From a checkpoint of a small mixture-of-experts model trained on Wikipedia: vocabulary 8192, a softmax router.
Below are experts of layer 10 (counted from 0) of a mixture-of-experts language model. Rows are named router (the router's row for the expert), gate (a neuron's input weights, with its number), up (a neuron's input weights, with its number), down (a neuron's output weights, with its number) and show model dimensions 128-255. Each number is 500 + 50 x the weight over its row's rms, rounded and kept within 0 to 999. Numbers have three digits each.
Before each expert's rows: "mostly gets" lists some tokens that are sent to it at least half of the time. This comes from a sample of Wikipedia text that the model never trained on.

# expert 21
mostly gets: " Kh", " Z", " Ja", " Kur", " Ed", " Sh"
router:506420501526565485446480487554479544486514547505515480430508464524562593527508477564391512547535529394558533438564431484563552559457523554575518538537573461499426502599508582567535453484420543558583467433513480533427491544469495414541501411536462566554433432548519441426463545457417515482636523454493487542575554495450501587512565428454482497603444476517447498502489523460535437434516
gate0:474498434507512542475478580413558515496464596406456513478476546464528478577480510614397538582525518495508506490485501533553486489473527504494638531469532430513473513528504561531577549415416481538514550590450566567501525614449513548479432527393426511579536487471495425543492496501597384425551497453485503552439529604482552390554526413622493490520527452502519568464390560373560544481492
up0:473501488490552436589450447500447481489558495521528499507488472536509508448504482445593460381382504473461545483472475478467402492472519551596463502559442570452497533468439351504505540469510515525546511455581472437492545421637472488490539453498627539460413501443500582438536476454527527535490571648540478497498407492410404614543512436516495488443521520528483502477508470546536411455480
down0:510527601576525415485542503500481544462498554500455475516487534465519507534518511457389484594524482648472555429485502496457485533515543542586509455513445383493538437487467542492471510513446418535534406627426552515492365615298476503574547531499504543408472444547516555508435478433560475527491513580420516441542552512465479460517424489437566602420480508561394442517437488578501505538473
gate1:506472520513482453440436463527436492509568536495517452476454442429551478518493459522492542486594473410620492413429504501568527500403546485576620549481497447543427511482581489504505443547525555541527459495607449471416552543503509600534464549476495535470386490553549420535455601533488477525550529470459538484563537487489439515608553492532517489530441516561538544484409499468568510536499
up1:558521442497617454521524475436581549478438472509452549490488352588483558462469578497480477580439519435438490561520516505439547501576462473498441470492613493534513540540495492520566527459366555528467560568430465577588465488454453487481473451529514513605567424520480546410596520489484566406481507567589453495378447508446531509429526538550530560488535406472542476494560566524514493506507
down1:419601444593512477485417535583519455484439493508444483511501519594522610522500456555555535487441451504604518486454488476486411626447524527426522445498558519393394572506406442484484425481535461555460501502493442490536508460495547403508429521533568505479477537566549485484430461480481539532548499563527448454448532476501476427533522516545476523466497543496471478499520603541499489613488
gate2:491518501537501487465518541489565598511518496507427557543485466538465489500542545515468542586531407424542555432545456538444502529580462515508572444413400492518432489427449568548580542550583532459493511449578508655630561473486501507486441393503468471559443503553495485555566441478501504482500485381456530485517524580541494506584530490426545451569553417496496406435520581478467480568502
up2:518528517463456575473475544485569548488493449476468475540485519517603493447474571457436514486501520505451501486556529463365478518561529630460409472478585588579521472502477522450546539490545463529414489453370496548614497457510576465517558497456414499480558580493483468553524497525471401466496474557488516463429560498385428519483546441488529576449559494600476456613532508445443539598508
down2:479500461474454489454429493542560451458462561405432470466540493596436451507545438463547520445479563458542506499488535516449529458592482558542526588506501589480528521460511570628494502427517415486562560532564540400473512528567486462632481499463501414512517409484382516448557567510483489549531405598482474506446522502467575478410469521505456546482432486508474483541481535514444511471514
gate3:503470521532446492538421561465488480513502544362557564537457479492514502484563487432533568458468453515512513499514528576387580486548499458560556474512526493544541486510487547540453470558487493382475507535435420463504529529567459533506587531491497584566541483442462565552477393394591494470514549496523543540402503472517531512471474500462593492495587445452484482508428572569496532512419
up3:513424498416526457546405522455460561558497476472467554507496431480621543424517529562492449404431518510442574449418558393461539499540541482535576513437465525549518504521494557548593564452491509546492458573415558531550466549581497561484599553529622531550466507615425490474517538480445482509495532494483464496585480540554544502539469482511525443402516450541466535501420521468518525624493
down3:543452466474441494473541532475588456534450530439447408530403386499512518525466396557500421508485561591403476347457549509536404476441529483410519520488483587507459484496508585551523563516532498491438521497497550485442471508475455565565601431483569530564521492580483549386519443523447515508551533543521478492484494557462392539576486485490472468459572519544479544469465471499568507509527
gate4:528467465508562508508491497471552561548507596585503492438507534492473462497515589453406522520476454473457405484570520480541432475468505570592503553584440464525508472460511517576508537498437540430534565533604561481509487545461517604489451547432449453569513484562506466537535542441422446466588499562509444545517541468476487501445570452561582466561521501591423478455406520574447544510562
up4:463537498527478469584524459467444507522497452578518585524493434494493532489522462325500463512541434527615458472481460417534528592427484572417496489445507587442426493569447492442457457477451440553351467581512468599406456566465492534519499533512520489568512551510512448528460509511463354454467524410513514516617467450485436559518510519448540555487526460590528523478492539522400595519456
down4:528525619469521462531489524462453523488519481534483437502543382525465549535440589528518585455459488383509466518529568530509403480454518447543481562476533514343538530498454504494493468560466527450437502593530446483503556550453532447518505674467478505421526471489518498448498516487437446531470570473485447488495475458421491456547472454558527507480443458507490583423494536477465535414485
gate5:451489525543519596519468529556476520499459570458475585554492483462547476512525566526497401443408473491516556514447544416446535436547480527534439506514532591491450475579497561577562492404560495550560491542504482364606436468452499528552587511565626476524500539489464524371571440445466511505513492457516520516579567561410512589463467499445544621452458415565516486549481486449398476526448
up5:553523468575467480555560469424502500478576450462494435462426390588528529524461447538527502491537509451496498484537446474537468522448594430469588489446460415478533505555509550488548534528438484402517606371601548630476509515547505497458462450432450480497503486455488497574465496617505549484442502517487539536465392381549463465538572491558441477591555512448481518431446523482564516455521
down5:378542511533522488541469459493539518496529460471416461471377482535542488477506446533498395409474455517524568590506573581402581472524436493453512538531545554547530573412545483532543478483460448518525410465455612414496443522460461512473539446516411463576603529440578497476529600466461499477552502456533521447457563566416529467529436453532487523445443415490513519514525484533501583540441
gate6:471546450539455481510422499595463460519517476342507480491510503534421543505476539455454567487461464460531625542592587539567450457471550508498467517569506454513568485512563520510535527397597469544486392533520481515467551484514464506549475469492396513448475441547424497565458437507564503522441438555420470528522556421471396532469507463572426573539457500439500501430491484434444534424505
up6:506510499345524517421534527446367499527531410545519506418547527460531497483409565486557459509458544569469553507484529446488531474499537538465460485416419636507435450508537572487499478427506554499517463673418403536351455574494593500502502581470463594468436472470439495507455493566492537470468425494479486518496510485548531516442554463525547531475501528456540669536480505538478562390420
down6:531439521522482468522455490438486534570502495485472492527466431402406425523506443477560436457598539550499536495524481595466589507512444562447531474509400494528342610432458512470535513563555457529491532450496503593536552544553554446535489519477433492613542473454542493498574516468460527594486608446555422485466570509514372461566557472473450508476511471466430451513538432466443552501479
gate7:461483522476493526549431581605531470557449482503517578550488466457532504544514458554362527460539421522420424423509420499461499540438566540530547531474415507499618459514510480523571483473482443549499595438553446600510528540441476474540518581467438556547509552531333515432530490473512476530525515525441504544428567531482480530572452520502536447473510495515496434475376529559509447464442
up7:457548499473553599514481499591498513498455576564524539487508429442519528525432526528469445541501427519546515552444512469478541514416496526564470470467577543543419504520542590309523478479511509524602517525525479586558512521480524523473482494467513447527482461481501476586492588382504527483505472472534515580566520557484621518449509666442440463445476515447598434447459518493459610553484
down7:527511532426556511587473533509477536557539499519484476520550535491455522510542513556539520499472522542443508461495482509489479514498540620441417441431492537419453469548498504498449445483614576482565510464540570574502487519495499475437519482492560500528503468415544398484483470587566489550529452579468460456513589485581539505568520575536454432484523492432560542436480468494476514482586
gate8:493474520531566435493455561491518526590495536513522544386500521559476445480422510536544515598450432497470545443539396418503490458518485424520571422494471498491417569531490562410506511497488557474438452505549439513533553489464462511562547483503436414454520435410614516539490474380588621427464537523480493532472435485550479596528586484507642510492552524531497506411446469424526554479502
up8:468475499425503536529596496580484447510523562431538435525485533348473484520500433464568480383543556419422532472532488545577437477496476449443519495429476480544505506459406388498488491472570534454512519459560409588538573516517549499606475466444452505494490557466564357496422459475491441542585458455532534392422487481365500430482517442502406557525476491454479444550464526508527472416509
down8:511420566486473530530488446535549541471548546535514520443438480461411494550495499490482587501564500373523443493665457543473530526466465501521606492484497505511557507595508478544435501477527435452494468553554496542498381498559543506492544547495429525455504494529417563527495457498466441424454486588401575512540528462473481503430466479415544493580542402578479509506555510550581550472462
gate9:545534493435567444478470523407503579502483490570433552446489490480477579492541493435404427543486514487472451530525544486532514485530547583469565591478444528483553578435537561583570533453432475575510507525579412548553474500494450501478480583501475545530558491514472505396385566537544485373563531581498525479496586436538545543488457519469587485562520536450490459515441540515517435439498
up9:524448491520490379489480530601538407542453510495529504504440521450537448502492477576498495504468516399482504492476499590398550409508528463448409517537506451509480496507522470428508450570499519457454472410406579528473502487446548575549498473451451448444566472470532516430433427505508477587478514450418535450526550508522479477510440458648436515469516470442475518603512503486440495532504
down9:516404481535496513548522585484508451495520541523500426458461616471442452475539524494442513408654536451537521496473467493583528482436541455516450567520512489533480490538508523428582516414544461530532463519550487521470549487491495488569567516513425494458385491648523531473568442478498516524524439458595509465467488458425476496425607462557446563546452512484522461455531431481568529476614
gate10:478473455517484436464508439534459573506497541596545585461451432450593544480472506485489544445447528447498428501492545418521520537407525496507501547502490501474525535497492526525489478419489456582480461507508390410464485601429346465451443555455532510414388383524424477485454504588501452379367479534536551539495576470530509490527462392507490499567454478553523429421441516469543407529512
up10:559478450486559481510533462479559535608488472549498513482507511525505586450526508442463554580617509535457545497601468559490557459465490618553589484572544437578566505511547502519436465512432521551475402549466540482508434438563489503595543482486459568419474460519430517482495522522448508509420464570511525500481563455600515382458388376492451407498472579460465513446540478432426478364529
down10:474501538510488455545558521580521509562475448480474473469694491496535465479444529545467464558515502572523517414618488414531489449424440447509478584493500455577495536598560495484553445488437553548445536526427517454527555451520542437544559506418485445407487430514410552512496462446540489501463421566443471492470466479466512418438453534505522555467465564537461583609476428513464490375546

# expert 37
mostly gets: "ō", "ş", "tsu", "ē", "Biography", "iro"
router:486390473551500437483453422513436560483577547599496533450467456484510531496495457507458551552580465354492481445596456472521563542449527480526520549530580475510533565550507547553525419432500533525542458403561410562454441556508469455527505437538424545551437424584519448554502533521397486436593553455506527490469592468467558515549501512485496499660460526484442580469484510440571446451462
gate0:481472522568588468450394507506491489555557405526446468469426472510476527604514305429506528562511479592584519589602580493609468495469520454556513489462512474457498524524526519426575440494416421500459399495567486490503483571534464517465526460514515462464471443461493393547526547489418467406599564543534505478538552499521466491524486454461452444558423507502454421433493573497488437426486
up0:545536471432495488618539430465434555421498540425555497466487564525597493481452586500466430438451517442459526454476610536472590531530460622452509488534461462483544522479438550588462538542519498526551502448515587503494604438408574490517513555501508503564477493580477547462450411511542534522528418444502540435534537492442612564500558550501560579491466500503458531517520500460485534499590
down0:521533465428503504457554522542392542472530445463461436466509510465602548475455447428498487540518515503567454453426506576438503464515546491505514439408425395521587483529558469636451492397444473443481434583503565467462558493374456496453558491521552559474466459438409476482476503533483439460555444474512629470529628524588496463441517564478391508580593498533472512535589518369522461440566
gate1:470441519500513381426589528452461512558435467481445423495437509518523445471482447458471484607573563567584432482428424519493392468385560460512545457546481470519533458501501510459531491383458463532517523549494624500560581567545495532555592553457462503580542455442451480475465451530454416478492508406480479482475547560503570484522517486442473477473414477571527461465483510562546485477505
up1:491521485510523470423542485470475475482454527477442563480445535476507522471408515488576407505551427449558404399438528463529480522593567530504479524515521530513539534555482534544561546511452485463500391524524456548591505453554537526437477385469448504492481452462498435578514657517541466504475588474489461467448453418449521429447521440431486469495537578433450546433486507451513477466504
down1:461554566485503531437407545418510547455400476441467402514560535519431510441450418510430516492512559392473436462464464526504488534568506565447489467459572498473528469529435406444569458556457507443495524475449563472444454433478530404615480481509455432514547455500554489376503478542519481447530543400503450515501544564448474520480482551480463505483482555436501533601497461529524532482508
gate2:456487526521597406447547485554504421517449466481410499469431396518567519552515504529431531499520462430565445597490526488576589410518513557538535498511528452528573523547409458566495415450482460536549483626521517499430535587554503605421460462489508526454509492445496409505488483470550497457526458429523474426438601561507430493523575554485501533579519504488491501489442501481515543439469
up2:450496499511461427433581510475525482530501513523490404422479526444502524496531469568507529394510537568481413550557564463558516436546473495541498556544558533484522510581471489536500384511551462551508539495542503568498490551538457543475402498461480494429465529435512511460463561512487480592543473500490445443458467548436400475517488531636555482476436470523449503519501532512533422497505
down2:493531571551473568514478570441508413537497528592486393508475495550473456518467544455547503552524488520519522552469597471452560556451570451548539462542458557537487538536511483487451379447480520481463532422497576471451377478492494521544409524470459449512467554481575518495520465435457487430554506544511474537503415510525517544475470465533578406510502394534383502500543457554443438412577
gate3:420495524588468481486567472460596578441478483442563488482481505548493459408492497516470518546441540488508490483539494479474461587493451487532497617547545483578450523518559519499524549474487455440589447534479551513448607523562590520520492549507447557585561496463578463564523527445535423526511455481624478471413542540451489524526556454515563452457445433477558518430543472435574578555417
up3:453422542445502501462437458453503458577494513424552466506522452560547498480495444469493513461481481441426495487609549541507472475507495431557511552589478573460506526449517535439516534542504459452449454483496544498523573506553587422470549577496489544508515444559512561478436475531517603484481497394534472552519530505518468549477559485484548505561507471415536500370611513560577650510344
down3:479517567515510461493470452505531478502484518476544478516455440588562515524552527535538572525523575485470593562541468531417480417463500545542567421503515565506450537477536467498466532465523432386462568586395509500482542496526422602485377485467491454424470567433467545537420452516521492550457530443460533454427556646531457471505565553579516563501557404397442496475488494484510561486520
gate4:528468484508444434497593524499500485469399488543533596458447389505495496566452550551567486489521558471512510504578424502487423589457497460532436492481514479445558500641485503501510495536540523524496436405537578386483447578530502516507477525452498562496446401450531423560525496490481437468423509463424408466575475474418565428523531535428360479592482424504439506505501563487563507539497
up4:552411512540453449520561413496477472522467540465476439477506463589556450533504467585508474534494496609493424479523419504528440504444446444480387549476434501564556493545495500430506490563454450474499470517556512420529500427457495620578431507519481459643505436532540463503399501540480460526529536442435416513515480496423568502518561581546492454516535467508454546533462508440511534489532
down4:488549470405401605490395530495554455502561523495446393470461458558390528490506555447540493614420481482481486553527466479500488483460488560481511510497439449524536434489483421489533455559590539482515486446482483416504456530516518541516529500511588477583473525498507576451475508626514505569487510522572458578530411415478512451476520508568547538566507487506512531479455540445514610563551
gate5:441519496578553555558477477462542471530612529590509589476530551480524517562486468568561497430501386404500527426561475387590545490541442561404449499470431451530509424468408529537541466464611497511467454523476538535438537542514560477551451483456378428448474536560482484520477561538462422493538476478502443561473518528521504500429480563489513525555426491472492452489467571504537454504428
up5:518581528533529490486499529472398415565442415521454516502431559513450512576482517534477414463495490477491583495599514514541530510465510453548438567449475502479491531504538526452594494495549503491469593481552551583448500465474518498518531429412481450459607485517547545499473473475574590525545510527470514543581497507479522497456581403481585471511600554433534462543386513462417515462512
down5:486445449447464538505500500447456536465459563580536534516504508574499573512481618527511497455511517492502507468551514496580457594400479417591556534498528457478466457504492536509420515543505425497460573418458479525588580545569473466480499424481589522504514568570487445583499589483563504462528504566459614435529569456521441516429526435554468500514484484449509588487579500543504593514599
gate6:459503479524489456470482458474507485447476535484477427513495528516482531566520578502536450451467471482420541507543443591442531459400496607541577469549458535444487477478481529479538452499461520506537561482556551477519543552482562562582513550442525524462486568564481439503541457472656456500465519589402433519497534534526505480530439511495497499659540534435467521396581601419461567475508
up6:519501494507486554538501471517485545547482436509488596524536535473476553574492491473466492484457515485510489611414499428514560507575439438439402472508538422523510481476512520536480546512497469480476461500417500496437580514465481534421543469538499545543512536522538527424410407480466511551447358480504562563481478620590541565445528583518514550470485399464559505515442521492489554496564
down6:431443549387487529443492487569510512435492542568504538523455441487455470451516461570519434446524552535570434493547534510492473647502465474484437503524456483567497443473497514543581467473509496473563475438511477542499571465474358568504563490478551621477523493487487494427519545585454544624544528506618436482454530396480482471482463443501556474544504558446539496603496536591556548458495
gate7:459493460392540541552499581507472503425498557438436479481484544460436504547539572464478537560466488576509567514446422461498505564558478440493564545555508505491498549527543452544587585544490556436515518424431529566554505521473504525466487407511522595570510495489525546503579471459495505467500499474611619458493468483530514503585491460468463620476501467491512545432440452491432543604480
up7:518469540462465487433528576534516525412473546528610570478523456522481516572490444550613417460498535469548475441608531492520467446548442387501465463501494467512433466508481520591537492524506568403424449398542521489551462450517470430585511523565573531503500517585501519508549507468465553568508541460615535552566451476527533469556506457573506488406571575440471559559461526568527422539443
down7:503542486579449470518455433482594439546482567399465542497438416567409436538471478493502511438522481523465520535522445519443506567488515511474467483493487497599507564471478405592476598526451523411482493486522503453482478476402526516466495516485520428389502501512486521465391499505505537476505518532482533377470507631591505475475500558394555455529493534470576490510455423467455351431513
gate8:574499573562506500541370388490513525557495510501531531439508541492464565581549478402499475576514412445498445542510451471444470419492491409584538537443505487493482566537497528480466431455496454452503591455633414552461567496546495511471401462424407406501481567460485413510517512500468515486532507486492448474525400535541584542593531497531531500583445493518509504423378560482511552521576
up8:458408529461464486438501572681530466475487482545553483464542486531532494415506486478475459425404515485438458461454538478485588481477484534514539443449545456496531606515482407567534461425539492526391410486518507495526452495482474494495517547550407505557510541521492514428544530443534484607429522413490552485490569589464499548515462473473403526442472527574431458533379487471529483517471
down8:538372502472473489445539442479489534448559532521490539562580448397493460386510562477483515641457559511553534573490557509582522454509489485466503471515518459513411572535429496559490505498580515534460563447559489571499492449510475547462553557475510533543441511521403579495553501540466573537474471449504558408492564535558484476462429487485529494543545515503507489518462550590517392582478
gate9:523569421519565539476525514523480503503502464474449559504474497468569629455512554555533430531578486361482459424502610435597451580489578508502542471561477485488498475578408527521409534544535571516564518507550440440515463533602459521453589445467439509552507403488478582432520469492566463510576506426493474487556448431458460506440437526459527480443515454585513420528536497459550440530543
up9:576511456470519485481583553455554479437509447609509556447542455557533526588446385494454513418531513507465499536488483582453597566575461549573524506535565351500504523560462486476509529552473451541506447481470489532562521490473591511544410493552506471496584453403546478447520456533502565484474413517477514476457430323442473464504473387441470581545628516446557433454474494460501567505498
down9:465489459539502497511548557433523488547532490530538526466482476523418601517500516474550528455555489489555489424474444662513521552504534545604527529512537509428508460457626458457397548571557447414509552476526509526478386524518457516566503568531503569484431575507601431523530571438415469549515552510527549444407482508493491517493496456609514458405447491487534460549432547446502465459530
gate10:490436528551630551485480421555513449464441557491440536524475594520499568523494494541523526537440493486501451415580485514603485413504525561488564506540585541478481516560434442458523610485540526487529465527519517573440551414574441533469537401473493431407465541558600476505534483471499477493418550535377458515452499495507440504461497505420528493429433518501397501548440475587543477389603
up10:566505515469489466512526525508555460533535422380526510556560571532507442495491497448503403537529536468523502581496628489505544590413475452475469521447420485481500518443540444618474543429472559560533487457458481491526539535494648506549561647464480547523427507561396569488537479484445507520518443463465515538557548445603556458589587505501476534568576443543536531427509499469458551534482
down10:522582529557455522480467475541530544531563515441525578534606505515563487410428447483590595413660546525493538492401523552499434520518541584514488543443577566477536527512477439463541499473496466467484446399476526486515552504483533415506530456452475487451501531497479446576594519526495433505595605474530436453512475468504552553538424521451440451510529508469515531422517574524403456493540

# expert 44
mostly gets: " Oxford", " Sh", " Derby", " Mount", " Tal", " Dun"
router:491440446538586431510395502543486595427494469540531488434507421605517486480438465483474504561527507347540521448519434445554569518493547509544572548541563438489434600546535532536496531437440506561599442483500464546487416567403537449545518482494448554540440424532531467462510561457536571425592464413450531500564565452438526578511493437420497527612484412490500593425497552422567491468462
gate0:468583402463557489465376523437524454486497472507485526568512467583388423468556467498468501493499555482538496443483572504507463508470598589513565571524467532536457464482540484569563562484495479490520512522583521514516463496463525487492516558492473483524440479453473472452463469563524486535452464402474488475504487488407466483508559443551512429478520481454482532521536561507578551533487
up0:527457523553553557542588516542547503519512587464528542389528401492574566523550511525560440388524554482416534577522468488490471517482521512478566555484561472540543598589563452497486471508471494531455434501411514444420414510530426443560393525546560481483565558602473466522497531515474461521494554445532540545496498502590545421461449500503366507513500444541521413433522533538404542544504
down0:475500569498533507507489453522483573518642449566552479482564488540594571506560441534509497542471514470472555446504516517482510517496480479589526540458499423461459521566610577582455465461411492547471510466533468407571493450557488445453382465508542495479504453521487567493452564431486491480510413563504486521475581406497477399500521467491498490494504415469496465522539528500506555468466
gate1:464569513482622527583504426547507564575499494582455522509513563557509462506441493486496445429393433479446473484587500573387555453500462586492497570470514447476531551500489550473464539525553529570582542421480495489504501480563485434436584521517417447481383583456511473450441500504504471494422431518483476556475509503484461467454522440516500519498443461464453463549541577525436544553483
up1:438418493534560471508507480509483497472544460514543551520416451562570485487509492445479472576474458464410482534569430457502514603460556441481567537420465598418537598508499490496429521519480530517424583487519399539522656579499426528523470575469452480499479459414490570541501396443512470491474481414492438509511449565545564489506520558525525452527493471532466428476544543505564564524432
down1:520523488485572506595517529514446409469579555478476517509434514524476594491514405471542462459441436539497530574485440539526437432547405464537545476534498525548546559513510553447472460379468484432499565556416415549463518523467505463463516470478463511397581495439504539452501571515496509479461476549531402532523486460586419464446420541510590536574444531569454542568522474506474504429396
gate2:434478474484492421416417466549507582583502502459446497524470423475385529567502527547459494478525494448567521561404535480462574487521414548570498562570508596510505570531528465466519477392550478431521429450537491479478518576433443473492566521494516458549559477403476343556453487444549497421477549469557529522452506530492476502479505536487513485545522470539511454491454515545501446401504
up2:425565596424582500552423476513467473526531547452448513522523535496507491501515509540461449551452484530542477546372538506548514526523504550538569500572569590457502490464480532487545525317503533523563473494523560449468559585547478447461481492457445471516491474502439487524520460413378556547547537494536416496454444463409504532424530496427584536460474479517526480643461502502429461476566
down2:470468531386514520509457500530482519535487472488405454562469553404528499480538543557585485442518522588524379482368434447462568449637515517479437490556490540582568531460488533551527539496577541464520455587565527547451510474549559532442553498449460551478497516497492513476496596525425484460573529467468531498508490459517568498500478438466457478483454540460549493459561502515486512396418
gate3:467428583490485576533505522588475496555519516475511578517467446563538531412503507520497453585517541546491454471546329449475529437528546480568509459541533557439450624506479435494424471458519555549585590570504537431458430549487521475441584501514512543528505524514451509441523489471536489511475506442513500598611452475549406579461589476472526480511557394523479487546521563528633467530538
up3:496560464523542552478543435524487595495514473424529470561474496572465498538510429507446596425484542500509554480556467572471481488440500483526482558464533451533555395487531544570517477588569466433390522464494553567503548516576461450495506495532577445432555511524474478462437421444538488569380478440545526494437529544542513495577484489469448500452463583512532407509449503520430582554442
down3:481554553551524557519507494512485500450558410428514464512433407510479536544565533469495633516510554580581512483502546470469543489419455461494566535478407480557444451462568498547511552544514382467533532450452576489515583521502473535502439519557531495504491539534484542452546489412516501522486590480598501563441494505517481503562541553506515543483490460494454494578513581660378525481540
gate4:483477493466564489482472486573513471429498405495470550540502512501454425479507426577654480524468558471607519526545434535529573433605509592579544453446480529428469476436536454555500495477547481457520493474603505532461495462544515563546593559500451514573478534554538498503461410470510562494444539474429558572518542632482624553484500517448588477523489519446541516479482578499547415536517
up4:527518546570419553541589536427502492590551517466536470480535529459538601537473542462438419477470516513536513448485415487577458556506463436504522400494507402588520465537508549538503439498485556519528605476488532526425468549380452442496536420526556527395453503522510564420498582725490519546564429515524559504599508498480504463531549585502499516483512472468491536589427489467515487444446
down4:483462506546607494486561496544533474497588533474494507543411522512501551522489460488525476528487383547478504431552522578493487466531463471527382543573580502481423511527477549507488467535523511567480524478543456550446486512472492500504377545553459585413438509490409539539528457443530590504508521551478553565480550460450403495530499482545650474514548603442405467547521464454540450456455
gate5:452525524530479431433436574452437558349536426537590430450496507526497558490424537450573522545407452435552543471504504472533495422480493500468481546531502500467454596537473547548509503526463576489520492521513434541428463513510568472526493429465496474493500484514453560429490519396575580530448510441505504419463492507531603511483502550453374524513452489488591487524529547470459476393516
up5:440487524507544577479592492507505444548546559572474481498481578437484542523527465457489477479558445573366499482461503494543445601402572472496550524555398565495465528541527463560485485522603441482431492524455423431469607598518508592503584557510578464491441449491455451472522480512415480549510517444546546501502484418528383431513480566565517470522504552562449415449578509488487610505429
down5:535513590565417516406388487499520615442502496429471423459530495527484532552492506528536524453517549516451549485549358550505471529614548587484502420565519512525413465484427536583515461494571488483492544580529613487475513451429515349517451521491501504482505436639550519556522501415474463454515476453548485534517546543511490473448538558495541496511569498446543584596515546469542511532469
gate6:568491364418464541642453544514430598469488569468481443513526434606527519533466480517421529533478474468542541568499477577561528472476517593548479400461538470560548580480454483524540494561491597519495510415510418469419482488415527496439525504489630418594508340478581482444478441486569511517575504460484560542481521517433443508490482557549510442530498535478536460446533552456520567545525
up6:489470448448462529500549531549492492488534440577538542436511452548514555422443436544447546473405530542518575454455477494545406462508566471478493438497425521471540581529533524473516480504490512520528441389426390536624503480524522527445578496510509482517470503503602558452457487400557452550539460431597541523428517521584502532537481490438519410449540487460460492488562508405446587522450
down6:533508546390556536449568559455521579574485532567486515534590536613551485448517431459517542521431494411563550442527484443455578540451475584623529373562492493493451499403451554419488482570567467465455512517593455565535469512492558583591467492469480523599493530510536450438468424509535459489496497488480408380517504437484471527491446515483508477467485448489438572501461523536506451552497
gate7:377515471536579537500422481463488524465520568377512510530439379588428439517475536489536533590537524484463533449514418526491537492486513498488517534630442573511570443438528486513394559475521505486446506570446492585590573492494481521541447513434509458443561522493517519451465421469453488483507602475438501461441490443455513432436412472557527532426555480433526510460489551553514628491414
up7:468469566557508473454438624442495457457519496506556556529510520540486428579442509461513560493556551437461516494466569472455505427491480502525482548493533448478497457497500506483516509544504622434423536378467491445473491511407576467546402472481506407521455500496635499491491480477491486497579489461608531457396458587400511508603504483551520427491600497496420525490465363603528406570549
down7:554555550524539481513545513483490589495481506441502453402620473567542463566456429570452536393491489465587445575445513608493507457436438515648472573506506524431532501546547539434513513515512473535493477533389481520511473480442564410501409495540521542505488466480519584449456429486430520505459439549503474545518529571536531517473530509552500524472598498426475489514532472566615447498521
gate8:558415455543494544512435467467501531523473523594438621464474492596463431557536513467523504592422505479436480486508561530527526565460555472506521474465557590514521532555510464633525475482574596534484478510551523548477522567492506472505577514440495540572480408558484440582626466487520508443473471528578522559512450514418578479462488503557475472479480461577463471417401559472461497450532
up8:516468383562523522490550428538450533504503474465607437551500563497515513437478603476522541514636499520411430456524495516489443478509513467411542545509533540393543548540556491497496540403548501569445500546508462431559377573589481515539601497479447510514477408427561573495517466449479485490379527500544448545539518554554415472434548470511523495469497480463502483420477492481550458567513
down8:502418455513551443475550408522587450496601503533515517569477482469406479543503441518562529581548534551465413468560445552381481555507602542485472501508481508546503528478541481520441464490507560444447523462525437482493461531555482583476538529526589480560523526429597600464470502363468487451511503506452494393539457551507494543477552480480532427519554552496543580478450503543495487592565
gate9:455499499483517599499407531512459563533542546456464560417482461571417506476386489525498482549457500484490540571463476462470492570367563511470471572517498535483580615501554486480523519542561541429416462480472452496470551564469464467557547504509445533488574535460567509331517519552526460533515666437488557570599467472507429536541411478384508541559541506529483464488489515430405527505477
up9:534555525463551493474545491413475469511537456584618500484518441470527500399622430496574491472522480477542558464459454573457422432465505504528463540501502549491520524435471518524532463497489509527506518523505501428503400360458481491416480499447543461502455538522578586497468527439537495546571506523495517463474513534523562475517544564500529499441457464443463584497359435533575503496508
down9:522503580522478385401484491494421631538479480505583559572570596502541388431467474520545546454464456592530540529483522522493525573480464518520503441545490378456455520483445501433593540513501514531516555540513498483512509561467439440509569490531571465398516514523516494409515578477488474460609525466468466573425579471566576555505509523516430562459573426481476464488483513474518439515495
gate10:494487480493584546433467514484466572500500531512553496498506515597499499574481575475476551524496510604486498530492488479484584481495528484473534563507492502493386478425470495563481551564500633587454490429472491472489423456359488514447391506563443517495439440474563491553461504442518485507555438475508524464553460520593532543501444476530454546550445509553533602546475476523475524390486
up10:429476442482634471493469550424487523476519485548486463525485513567463497642534488541479544550523530510509492562444462468439398399575585469478583516558562552485437484423449542470520533566471552546518443483487431498539508539458432539561555513481508470522427421531556474505396499491534582406484553552483508536513468545486620523452419531573496488532589550513508483506549508440545453431533
down10:522454485488534441544540511523488453479625510525455433411490402547507499457496522545523542597537456515472412523454517480390632518523494479492509387470507512528467455572542524531489515489483564490496509475452481461480570504460503547444441525483607431488496413484541458492429508415534479443522607443459496531484452504486560470449374580523559531567454573553424497513474531433526504528587